{"num_hidden_layers": 11, "hidden_size": 128, "n_experts": 256, "d_expert": 32, "router_score": "sigmoid", "normalize_top_k": true, "routed_scale": 2.5, "norm_eps": 1e-07, "tie_word_embeddings": "early", "beta1": 0.95, "beta2": 0.95, "max_seq_len": 512, "dataset": "wikipedia_en"}
Below are experts of layer 8 (counted from 0) of a mixture-of-experts language model. Rows are named gate (a neuron's input weights, with its number), up (a neuron's input weights, with its number) and show model dimensions 0-127. Each number is 128 + 24 x the weight over its row's rms, rounded and kept within 0 to 255.
Before each expert's rows: "gets" lists some tokens that make up at least twice as much of what it gets as of all text. This comes from a sample of Wikipedia text that the model never trained on. Tokens count by the router's weight.

# expert 196
gets: "o", " |\n", " United", " No", " co", " Co"
gate0 [112 189 131 148 122  89 157 143 114 147 149 119 105  75 105 139 110 121 120 104 117 128  94 134 128 133 141 143 158 155 129 145 152 175  97 145 120 154  93 165  95 105 166 134 135  82  95 132 133 149 161 121 162 167 129 119 123 120 152 145 122 114 119 141 140 106 107 136 102 103 114 146  97 134 127 112 110 124 122 119  82 118 131 159 113 145  90 125 142 160 135 124  98 111 104 115 118 145 108 144 102  69  90 142 146 143 122 147  86 129  77 154 127  76 139 109 135 141 145 156 180 108 120 165 159  89 120 135]
up0 [115 133 147 110 114 130  99 124  69 148 114 110 137 144  85 117 125 142  85 100 161 115 117 105 184 141 156 102 129 167  88 139 134 100 102 133 179 110 104 133 118 132 153 146 119 124 142 155 126 164 129 102 126 154 148 100 132  63 116 135 101 135 154 140 125 130 140 131 127  79 108 111 155 148 116 111 119 145 162 110 112 156 117 160 129 110 144 132 111 144 164 103 129 121 120 106 117 110 110  94 127 118 123  34 153 157 134 130 125 129  74 124 126 103  86 130  84 133 137 147 143 129 121 139 130 149 155  95]

# expert 6
gets: " |", " the", ":", "-", "|", " at"
gate0 [ 89 101 141 141  80 113 130 112 125 159 139 187  97 115 126 125 130 153 113 121 126 141 154  91 159 161 137 138 110 151 142 120 104 135 124 161 103 123 104 117 132 121 158  97  70 139 142 178 162 142 113 154 149 143  94  91 121 146 159 134 122 186 125 155  99 144  93 144 102 188 122 149 113 131 102 111 120 117 167 142 116  91 138 128 144 113 131 114 130 122 177 127 110 125 127 169  85 124 132  95  90 120 129 112 124 140 112 163 162 150 104 136 164 143 109 151 136 138 116 127  95 128 162 142 106 106  87 148]
up0 [119 106 149  86 183 138 100 117 147 139 152  98 146 133  55 133 134 114 165  98 168 119  95 151 149 148 167 142 143 152 163  89 142 149  97 120 143 114 175 104 142 149 147 159 150 152 153 115 127 107 182 113 143 121 150 135 162 143 148 158 115 127 103 143 110 134 137 140 138 108 154 111 159 129  99 133 170 163 116 129 108 100 146 120 146 123 111 156 103  81 107 119 121 141 131 142 145 174 178  99 146 135 113 156 108 125 119  95 104 119 139 130 113  80 110 144 124 147 145 165 157 140 107 123 149 115 135 131]

# expert 64
gets: " |", ",", "-", ":", ";", "|"
gate0 [111 155 134 115 109  52 133 110 139 129 124 118 142 110 134 148 169 107  81 109 114 126 105  94 124 119 170 137 103 127  89  98 123 144 180 128 152 140 168 133  99 134 131 146 113 123 142 140 143 107 115 102 145 165 143 160 174 141 102 130  98 160  90  98 127 152 102 138 108 118 133 142 129 138  98  94 119  80 116 128 170 135 136 110 125  96 110 185 131 141  85 128 104 108 116 141 151 105 128 124 117 121 135 136  74 104  93 162 146 118 119  88 164 105 151 134  99 131 155 112  99 123  99  98 133  93 139 133]
up0 [111 138 143  74 129 107 138 125 125 127 122 129  95 132 141 100 131 107 140 138 104  99 172 107 141 173 130 141 115 138  99 134 147 150 146  71 138  81 130 131  99 133 151 152 119 122 154 122 175 119 148 140 103 108 128 144 136  85 105  94 144 135 144 103  93 115 147 117 124 125  95 152  85 165 105 128 137 121 111  76 164 136 108 111  83  87 139 146  98 164 117 135 146 109 141 117  59 102 139 129 113 136 132 155  92 133 115 150 101 119 149 105 147 148 146 123  92  70 135 120  72 153 117 126 142 114 153 141]

# expert 75
gets: "==", " has", "===", " had", " a", " the"
gate0 [ 83 113 122 112 102 137 104 107  89 102 120 145 113 125  91 169 135 106 130 112 134  85  94 110 115 141 119 138 122 120 101  99 110 129 111 118 126 118 160 135 138 171  91 128 151 156 110  80 165 117  87 121 122 124 118 107 156  75 128 103 182 127 149 156 164 109 126 125  96 142  88  97  90 150 122 149 126 132 102 133 117 138  89 124 134 145 124 109 118 112 135 154 132  89 139 163 116 112  75  84 132 134 126 152 162 117 102 160 150 107 132  98 140 120 140  83  97  71 101 113 105 108 129  95 143 107 126 127]
up0 [140  69 118 133 167 109 138 116 128 122 140 155 119 180  88 166 118  99 128 163 187 180 138 100 143 173 152 125 144 112 117 168 123 129  85 120 110 132 109 183 147 106 157 143 164 119 160 153 164 158 147 131 163 176 155 119 103 118 156 133 151 161 108  94 117 110 136 124 111 107 137 164 101 148 124 134  93 127 132 159 154 138 100 113 142 148 125 143 150 130 117 124 114 148 126 155 129 131 147 131 125 133 109 122  96 142 103 155 137 157 188 121 130  84 143 109 104 142 167 140 132 107 129 123 131 124 121 147]

# expert 166
gets: ",", "),", "\",", ";", ",\"", ".,"
gate0 [186 157 141  84 108 127 170 121 151 143 137 122 148 107 134 166 103 101 156 141 155 113 116 131 103 135 130  90  95 123 107 136 147 154  91  90  86 139 130 118  86 142 103 141  87 110 139 100 106 144 195 117 152 172 111 143 135 190 148 133 101 111 139 159 159  94 129 116 131 111 140 116 117 113 142 134 152 157 124 140 134 121 133 101 123 110 111 156 145 144 120 135 120 129 152 101 129 110 147 116 131 126 104 142 109 106 116 137 144 147  61 152 143 134 161 111  89 104 115 110 114 127 130  81  82 101 139  90]
up0 [138  97 122 119 122  65  86 132 119 114 140 112 125 157  92 118  98 134 196 144 184 103 125 131 143 103 159 161 130 124  87  62 104 118 110 112 183 139 158 158 154 116 109 123 114 118 137 117 139 140 162 177 111 142 145 164 140 136 120 142 118 113 124 147 122 104 126 120 105 138  97 167 137 114 148 122 118 168 170 187 121 131 153 155 137  85 136 142 119 139 103 125 110 127 125 105 168 119 124 107 121 133 112 165 117 132 126 132 130 167 133 132 140 114 123  96 131 121 113 117 144 119 124  84 157 138  92  86]

# expert 51
gets: "1", "2", "3", "0", "6", "5"
gate0 [ 66  93 122 109 117 122 105 114 140  94 107 106 136 136 132 124 145 150 155  90 123 106 121  84 118 107 113 140 113 111 148 153 157 185 113 114 121  76 121  98 117 134 126 156 113 109 104 141 136 143 135 108 139 155 102 112 120 141 110 148 112 146  92 141 132 124  90 139 149  99 122 105 149 136 109  90 111 152 127 129 114 142  89 106  97 137 144 117 129 108  55 124  96 116 123 131  99  88 106  85 110 169 102  93 109  84 108 136 137 133 107 141 166 138 105 120 161  97 171 153 115 111 131 148 146  86  87 144]
up0 [136 144 173 147 129 143 116 143  97 142 151 183 121 141 178  96 144  98 102 141  96 113 117 133 160  94 127 156 112 142 103  88  80 113 153 143 129 124 155 137 165 154 174 117 156 140 145 130 178 111 140 132 142 138 131 134 111  73 116 129 149 136 138 165 162 137 106 122 137 141 141  90 121 100 156 128 120 121 124 102 162 143 141 153 106 155 130 131 138 106 123 130 170 179 147 164 165 118 152 108 128  77 130 146 101 136 137 132  94 159  98 129 134 128 129 138  87 126 144  99 152 127 153  93 157 131 173  99]

# expert 96
gets: " (", " ", "born", " =\n\n", ")", " born"
gate0 [109  75  72  59 128 135 120 115 124 125 112 159 130 144  90 116 147 108 155 179 122 119 142 113 121 128 112 107 159 181 134 148 140 123 111 111 122 103 135 120 140 125 134 154 150 106 145 125 107 148 100  87 113 127 104  85  96 121 122  97 137 123 116 126 150 110 137 133 131 185 108 114 123 129 126 140 129 153 114 144 165 140 140 138 120 136 110 160 145 109 164  85 149  90 154 179 114 117  92 103 173 133 101 144 142 134 129 107 181 133 134 143 133  77 134 126 119  96 130  96 134 127 159  92 103 116 103 175]
up0 [119  77  79 141 115 134 113 120 100 150 118  90 143 166 148 150 107 139  93 119  90 124 144 136  84 125 132 156 135  69 109 100 150 101 122  81  92 161 148  94 107 130 131 141 110 108 114 144 141 118 145  82 142  82 110 117 162  75 136 141 165 113 151 117 102 162  73 133 123 119 122 142 125  90 137 112 126 132 147 137 161  91 139 120  79 164 116 119 113 138  96 105 104 154 130 126 119 122 103 139 145 117 145 149  97 142 100 114 119 135 103 151 137 136 162 109 118  88 163 128 107  89 115 119 103 130 106 124]

# expert 52
gets: "-", " |", "|", ":", " \"", "==="
gate0 [128 137 152  98 104  92 131 146 133 100 125 108 121 150 105 112 122  83 130 133 118 129 142 130 111 110 128 175 127 133  97 143 165 111 122 142 130 126 153 143 149 125 141 150 126 131  77 101 102 165 111 138 115 146 122 111 154  99 165 106 120 126 127 131 149 141 114 103  84 140 150  95 138 122 138 115 124 182 170 106 111 109 144 117 138 144  96 126 119 104 149  76 145 134  72 143 118  94 128  69 128  97 124 136 136 148 139 165 119  75 120 120 136 144 102 134 177 125  95 118 163 111 124  83  68  67 123 120]
up0 [150 124 135 157 116  94 138  96 117  95 157 152 156 143 111 133 130 151 136  88 109 131 144 205 150 149 151  73 133 108 129 114 108 120 113  82 110 145 123 191 195 150 135 145 132 128 143 105 117 109 111 124 133  59 109 128 115 139 132 119 143 140 114 137 118 141 111 148 173 134  91 120  91 100 119 159 158  99 118 144 163 131 133 149 151 158 135 116 138 114 120 130 168 123 137 113 116 145 137 171 116 101 139  92 129 142 114 114  78 138  96 121 131 144 123 111 102 156 108 158 143 134 109 141 162 169 147 125]

# expert 252
gets: " that", ",", " and", " which", " who", " but"
gate1 [111 141 132 172 168 101 125 129 129  34 130 105 103 120 156 132 151 108 147  98 121 118 132  99 119 138 142 127 144 143 117 140 114 110  98  90 125 115 118 153 117 124 109 121  96 149 105 115  98  98 116 124 135 146 106  74 107 145 121 136 105 119  70 121  99 127 129 118 100 170 115 110 111 164 142 132 142 124  93 127 156 106 110 101 128 115 109  92 134 108 103 109 151 102 107  95 144 160 126  98 138 137 138 122  63 165 149 142  71 115 145 114 139 126 125  65 122 104 113 124 141  98 100  92 135 148 125 139]
up1 [129 151 164 143 115 115  95 106  97 139 151 158 184 104 134 150 130 116 118 124 136 138 199 162 157 120 117 140 160 156 155 129 148 167 123 144 114 154 111 132  98 124 169 112 144 134  90 162 117 137 106 114 158 163 133 141 110 158 132 139  77 111 106 189 157 173 133 124 124 138 129 117 109 129 123  90 137 137 118 139 143 124 120 126 113 170 177 156 119 109 140  99 150 145 134 153 139 107  82 114 140 141 120 164 149 153  99 146 113  97 131 125  83 107 106  65 145 111 148 148 157 114 144 133 138 141 136 116]

# expert 13
gets: " as", "-", " |\n", " As", " became", " by"
gate0 [133 163  93 143  89 118 148  84 122  73 112 103 102 146 149 120 112 115 102 108 106  84 121  91  73 107 114  99 118 133 127 155  91 119 142 107 118 135 114 154 133 152  90  96  92 101 109 114 109 128 103 110 147 168 132 108 125 138 134 129 138 136 147 128 102  79 106 121  97  84 122 102 121 133  98 141  75 143 128 113 114 137 114 112 128 140 132 132 144  88 138  69 121 129 140 148  88 112  96 104  80 152 185 144 100 122 118 125 165 147 129 150 153 153  94 109 141 145 151 133 107 110 120 110 117 110 101 145]
up0 [132 124 103 163  98 139 103 147 118 183 117 134 122 126 136 137 119 165 152 123 137 142 107 113 126 125  95 136 119 118 145 131 127 111 114 150 136  91 162  98  95 126 112 129 130 127 124 110 139  99 144 113 129 103 144 176  74  93 124 110  70 110 133  94 197  98 103 155 103 131 161 140  98 157 125 108 128 109 113 121 114 101 105 139  77 167  85 120 149 147 110 153 119  93 109 131 110 129 118 149 158 163 110 123 163 121 144  84 140 113 100 113 123 108  59 164 118 147 121 133 107 147 126 113 152 126 109 169]

# expert 42
gets: " ", " (", " \"", "–", "/", " $"
gate0 [111 133 145 103 103 126 126 125 113 134 115 146 111  82 133  97 106  84 121 113 119 105 129 119 156 119 157 124  89 150 118 146 110 132  99 138  42 171  99 120 151 113 199 123 161 100 128 178 142 151 118 165 140 133 124  89 119 111 134 109 106 114 117 110 123 140 135 141 158 107 118 101  78 122 120 123 156 135 140 147 127 101 135 140 164 144 131 142 179 145 119 192 147 139 146 148 120  81 114 110 122 124 137 135  80 135 126 120 129 159  99 112 148 139 127 144 112 128  94 155 138 151 138 171 112 145 170 125]
up0 [133 157 131 141 130 110 148 113 134 147  80 145  92 107 106 128 110 162 105 144 130 155 103 103  93 149 160 140 142  76 141 141 114 166 106 114 127  98 142 128  84 117 119 129 116 144 115 119  98  98 154 122 163 148 116 209 151 197 160 136 138 126 142 129  62 135 123 133 137 134 104  80 171 119 156 157 139 146 113 120 109 128 146 155 105  96 162 158 103 134 111 109 116 134 123 119 152  88 137 136  75 140 172 117 135 122 133 157 118 164 106  97 108 111 115 142 121 148 123 139 120 129  95 132 122 131 134 123]

# expert 212
gets: "ing", "ed", " used", " due", " began", "ated"
gate0 [127 111 125 127 143 145 165 136 142 148 133 105 102 111 137 133 125  69 120 134 107 111  64  93 148 126 134 155 140 118 106 123 121  94  74 144 125 131 129  97 119 120  80 137 127 130 114 149 164  86 112 106 133  81 167 116 123  76 140 100 128 137 119 118 122 128 120 135 117 113 138 137 112  90 168 113 104  84 117 147 152 149 131  91 153 133 120  96 183 107 111 131  85  73 136 149 129 173 111  90 107 117  89 137  88 111 107 123 131 144 117 146 148 123 101 132 129 116 118  94 132 129 124 128 126  64 101 101]
up0 [ 93 127 115 112 110 128 111 151 161  99 145 106  88 108 144 133 111 108 165 111 117 172  86 142 134 111 177 161 116 133 149 167  89  69 123 100 169  93 129 151 122 132 137 113 118  94 106 123 151 124  67 118  88  87  86 104 110 158 137 134 129 142 105 121 111  92 134 116 146 138 154  83  97 157  95  97 137 116 135 113 174  72 132 119  90 143 112 115  85 102 141 156 166 124 106 104 144 116 113 119 125 144  92 152 118 109 129 130 123 120 137 110 125 139 115 125 140 109  99 107 135 153 144 118 131 118 126 150]

# expert 174
gets: ",", " that", " which", " The", " where", " when"
gate0 [104  85 158 100 119 139 142 115 111 128  91 112  65 153 130 148 101 139 167  81 117  83 116  95 118 145 134 128  91 149  86 109 115 152 124 112 116 133 156 127  99  58 133 118  85 131 106 175 125 166 145 125 122 176 109 124 147 159 145 125 132 104 150 136 125 145 135 133 140  83 130 159 132 132 117  95 134 136 116 145 152 146 154 107  92 123 111 121 135 102 117 132 126 127  98 102 154 122 169 152 128 106 150 105 119 163 110  91 115 110 131 104 101 136 188 111 125 113 144 128 103 111  97  98 137 171 131 110]
up0 [139 147  88 115 113 116 168 138 123 115 121  94 111 187 109 149 113 114 158 143 118 127 103 136 107  92 168 120 115 142 140 110  78 121 106 125 112 153 124 127  94 145 139 107 122  74  79 109 111 114 136 137 119 151  87 170 113 169 141 107  98 139 141 155 159 132 113 116  96 138 125 127  82 141 137 128 131 141 125 136  64 153 134 185 111 117 115  86 159 105 101 123 121 109 124 104 126 112 152 103 127 128  89 123  74 100 135 182 154 137  98 152 111 111 151 107 122 140  98 117 100 149 142 119 152 117 148 138]

# expert 26
gets: " |\n", " (", "\n", ")\n", "^{", ";\n"
gate0 [120 150 144  83 132 106 140 101 110 100 141 111 121 116 132 138 142 144 150  87 152 127 176 119  90 111 121 129 126  87 116 123  92  89 140 163 135 133 100 125 114 114 170 112  61 129 132 133 117 111 139 176 110 155 141 108 148  84 138 138 146 121 141 136 101  91 112  82 124 116 134 154  94 125 108  95  96  93 117 104 137  98  87 133 129 118 108 141 138 103  77  58 108 138 120 157 161 138 120 141  74 143 169 114 114 106 125 140 133 116 141  86 128 122 121 106 160 122 114 118  78 109 135 129 132 128 153 129]
up0 [ 92 115 124 128 135 103 154 131 117 127 106 184 113 123 137  99 133  80 171 154 169 112 129 111 137  96 139 124  87 150 153 119 122 102 127 133 113  44 151 126 141 147 156 127 159 132 145 139 155 133 108 101 101 120 121 118 132  72 139 108 126 167 104 119 164 131 142  66 154 130 167 149 139 104 143 133 108 124 157 142 102 153 127 126 100 167 102 173  94 120 154 108 114 146 118 158 167  98 126 115 114 128  98 116 116 124 150 162 131 122 132 121 121 131 151 112 120 120 172 149 108 134  86 152 127 136  87 157]

# expert 110
gets: " was", " is", " were", " had", " be", " been"
gate1 [121 118 103 119 137  89 127 101 140 132 153 149 145 104  97 133 121 109 127 115 113 105  95 110 117 142 103 177  85 128 131 113 137  85 148 116 105 125 135  94  98 135 113 173 137 121 142 117 102  89 166  88 169  93 125 113 143  92 142 112  87 176  65 122 135  87 101 135 114 143  98 143 133 108 126 146 109 127 131 150 127 111 127 128 151 149 133 129 160 160  93  87  85 120 126 170 119 116 111 106  92 107  95 153 166 144 167 142 176 126 132 127  92 123 134 122 133 107 149 101 106 122  98 134  94 101 115 156]
up1 [115 117 117 117 104 170 118 145 115 146 126 110 118 108 146  95 184 107 100 154 162 145  80 145 131 137 118 121 126 103 147 140 129 111 123 159  96 113 127 169 144 102 119 127 132  99 134 141 109 171 118 150  86 129 142 116 142 166 117 101 142 135 156 161 165 125 152 149 134 128 102 136 152  86 123 128 118 145 150 130 113 101 133 126  93 111 124 144 108 116 144 169 172 119 118  74  73 127  93 148 105 149 118 154 139 103 113 143  69 146 188  89 128 123 125 119 106 140 154 154 169 118 151 125 177 104 145  99]

# expert 80
gets: "0", "6", "4", "8", "5", "9"
gate1 [115 152  92 106 121 133 116 117 108  86 119  98 134 127 120 116  80 140 170 113  90 116 177 129 106 102 127 134  79 165 126  90 119 117 154 132 105  92 136 134 125 112 165 136 134 134 159 140 115 133 129 119 118 145 114 102 138 134 187 133 124 133 107 146  98 107 151 136 123 127  96 110  86  82 100 132  90  99 162 135  98 125  74 127 127  63 164 132 120 152 138 137 149  91  95 126 161 114 170 105 124 140  92 117 139 146 118 139 112 116 128 161 105 119 114 136 107 105 167 111 113 134  88 112 149  77 111 117]
up1 [173 167  99 122 131 124 129 130 108 129 172 162 134 138 107 133 119 132 192 143 164 128 126 137 109 106 137 107 128 101 133 121 118  89  98 146 136 138 164 113 120  76 118 154 129 178 113 122 127 143 146 109 131 128 145 112 122 118 142 135 123 108 153 179 115 113 137 109 107 127 105 115 105 124 107 170 189 148 170 103 134 131 154 155 105 105 135 100 159 100 102  83 137 137 165 121 141 145  76 130  99 148 117 119 132 168 143 130 117 126 166 121 160 135 116 140 163  71  99 102 149 115 102 126  90 126 171 141]

# expert 47
gets: "u", "ri", "ra", "o", " ", " Gu"
gate0 [107 168 136 144 110  96 109 133 112  96 140 142 139 101 108 112 144 123 109 148 128 146 136 111 124 142 128 122 102 128  81 189 128 123 120 121 157  78 120 163 136 113 149 190  79 134 122 116 123 156 153 106 127 103 135  91 108  96 129 112 128 102 113 130 148  90 114 135 111 142 118 125 136 104  63  91 147 115 141 121 112 123 111 145 161 107 116 176 141 141 148 109  89 138  93 131 124 183  98 120 105 103 151 130 120 124  96 121 124 139 145  82 111  60 109 121 167 110 140 166  95 158 138 133 127 132 147 106]
up0 [152 123 110 171 136 118  97 165 158 113 132 132 163 140 120 136 124 158 119 135 121 153  99 151 171 138 124 106 110 116 115 122 124  88 167 131 130 113 149 132 149 133 138 108 139 155 156 146 160 159 150 109 118 140 111 105 104 146 139 131 155 143 151 171 105  54 140  88 146 128 118 186 108 103 175 129  99 107  97 134 134 163 105  92 119 139  98 126 135 115 114 104 132  87 103 135 127 109 140 124  94 147 143 167 122 125 145 135 144 111 112 107 119 155 133  99 102 183 136  99  90 148  87 109  72 127 100 117]